Weights of a small mixture-of-experts language model, trained from scratch on English Wikipedia: 48 experts in each of 4 layers, 224 quick GELU neurons an expert.
Below are experts of layer 3 (counted from 0) of a mixture-of-experts language model. Rows are named router (the router's row for the expert) and show model dimensions 0-127. Each number is 500 + 40 x the weight over its row's rms, rounded and kept within 0 to 999. Numbers have three digits each.
After each expert's rows: "comes before" lists some tokens at least twice as common just after its tokens as in all text; "mostly gets" lists some tokens that are sent to it at least half of the time. This comes from a sample of Wikipedia text that the model never trained on. Tokens count by the router's weight.

# expert 0
router:508451527462506575577525518477504475413420451466421517472461579502510478499484530500494512498511425524437427503490500486465521574516549505547577489463480483585511432451518472529480542465453461543428584397498512452488517485480436514526566514456536468492553473495477517554508516510459436487514564457536503482468454519498576518524522489468534455484518534463507495534532515487516467517421
comes before: "\n", " ", " 1", " 0", " 2", " 3"
mostly gets: " |", " ==", " =", ";"

# expert 25
router:487457558512503526587529496438471463448478422468467542518502598507494428495492557523515553467443471565461465474483573488495545511476527519561553529555478496518525521530512492524566574427481439502447501496454508463534502546499517458524583515460495404464503527490448530532464459481450499456506504476543501544510498485451543467570515413462550469423496517423495465511501434479488504497453
comes before: " the", " ", " a", "cc", "c", " f"
mostly gets: " a", " an", " on", " for", " per", " after"

# expert 45
router:447515516436490556537463487481495518473466496467490544491493489539449480537516515515556517476418447481461463512485524479475510503526547508580524529532460439510472491496536476486518631435462439475488521403519508469483489506427499470506592519491545422464534501534445502513520519471510516533480597466522534496474500474405548527585543485436543494505529517468537549445436510466432446559478
comes before: ",", ")", " |", ".", "–20", "–19"
mostly gets: " April", " year", " 2015", " December", " 2014", " 2012"

# expert 30
router:477546549482496511588519486439503497478473436488529500558456535504452437545483540482533503438463414486456487429526499508434522558470536497480562532484451443503507453465501498498556516471504467521453542449481465457487468478451450505527571494476548461468555554533468599475506527507498394528519582492533525559446498526439532539542506481443492480464535550461553551530509541441430479523481
comes before: " |", "\n", "′", "″", " (", "°"
mostly gets: ")", "),", "%", " km", "]", ");"

# expert 19
router:478446507493501508551489523490493515460501500466447536519521560602467489521493500480520592480519485514405496503473577466464542574431591505555537585488514423526459480526536478521487587446435526549502533470504463481479452469439536493537534515457542494479454553479442516593494486513489514532501498482547537513458452565405491519469581499459543500464534548498497530530480443476493505524483
comes before: " the", " ", " was", " a", " re", " he"
mostly gets: " and", " to", " he", " which", " or", " who"

# expert 15
router:476457551482488515539526536460450458458505509481478490492496592525437520546504493501540512405498503519445430410509566470475490494536520540490527482481527424514542507464544429478547555504528493504491508501499470426480432567491504468586557511515610510496524515529510611558559529494506512496520552501489566478462394459492545500535584498499489508482475546464502468512513520462471540561480
comes before: ",", ".", " and", " of", " in", "ion"
mostly gets: "ers", "ations", "ies", "ities", "s", "es"

# expert 43
router:414458547462506499487511523499495467419480460503462549466483471550462463521528496456579491452462480514429459437521543486488496484541498526577550510518535505529504509452497488444481561453473441500493549443454454490491442518487511480495560513504506485419460528499507492567548539459424451471543556391491518486417450479436521570523548477479532484479510612462545484487505484480443481545534
comes before: " to", " in", " by", " of", " the", " with"
mostly gets: "ated", "ted", "ity", " football", "ized", "ning"

# expert 29
router:499527462518472540490557473499532464491492511450512535503496470534429433525584519476586522423514479542425410483508490499492458510544490569538570510463436541589577443464465480514531568491523537468466522487440525504578518476442499424485539477482464465495507487444514469508565463513416497474522518455513446501462497488427545522495536449542544443517534569510492501485523558483429494510487
comes before: "s", " of", "ed", "ip", "ular", "ant"
mostly gets: "ition", " such", "leg", " character", "ification", "log"

# expert 42
router:477468535501433516494504571524532410392494418466477542504529474579458512522510534485501469477548468459496504457523507474491490526463532580447505511493474544559454485432499482547489510424525515577480525425448447463536445476488533491561528513529508455483535518472426534503530486516502494466506544500458558565521407483467499581523542513553527425484541533496527536478437451543522479556460
comes before: "s", "ment", "ate", "al", "ally", "ated"
mostly gets: " opera", "di", "mit", " de", " critic", "cu"

# expert 1
router:500484531529432486487479460482554515467407421505444502484440530560513494478562522534552554467452474579507463503447538473439525527516511556496463516573512481567474483473495505486509518459432450476466508430502427416470521505530501433492506531466522450489548455518469534486544521544487435508470534478511464480496512500459531502520584421533568457478559536514574552482423536541460544535462
comes before: " of", ",", ".", "er", "duc", " in"
mostly gets: " pro", " Pro", " part", " University", " Com", " team"

# expert 4
router:463472531465453583555485478442496471501479513470460539506447583547422440533484482486555515482467442503478479490505562508395528522510538564477557524529456527509518434478502475456524545443499474519433496463469497473561489536468488494586489526492528487421510498488496585570505436538509459542505500421556568509468491476475574500509508451511557434428526496480488463527505461488484475502412
comes before: " |", "e", "com", "ne", "ad", "app"
mostly gets: " ", " un", " dis"

# expert 47
router:460515550450491551568495524437456474382472511424477566538456525478489510545506558488511558445426483481453509444456492481496504534496515496517531516541549543560557442493490426551487524483466470572459570448514493458509511553460453457523514504482589477407465546457520556490520505566520421555506537499545575490464511532447518549491569488474505502498510497474520498507452465517482525534493
comes before: "\n", " The", " He", "s", " In", " It"
mostly gets: ".", "'", ").", "/", " ==", "#"

# expert 9
router:499473508502481512555543547440437465486484498471468481500476582541454522540502511480556556418505513537457410430434607456498475504530536575559542479491524453491528469508552407484502514518527490486493508524433496421500431550516490446583492541497575487439549504505532570539507509501507498489512498505557558483498441483480551525522552518524514468491503555510503511506533548476444525601475
comes before: ",", ".", " of", " and", " in", "ide"
mostly gets: "s", "ers", "es", " children", "les"

# expert 16
router:496458558460501540558478531431517477426489459438494496546469587555497497565515509525516544497451456485501494436517504493474530531443523540537512558500521448542515478509529440462517523456503439555488573466500469428492509480423448486540561498421535460427527510490466555543515514530489476572512512517582535571455493540442492538519554462449533453520514610503504479534525509484467518567473
comes before: " and", " the", " 19", " which", " but", " he"
mostly gets: ",", " and", " &", "),", " but", " or"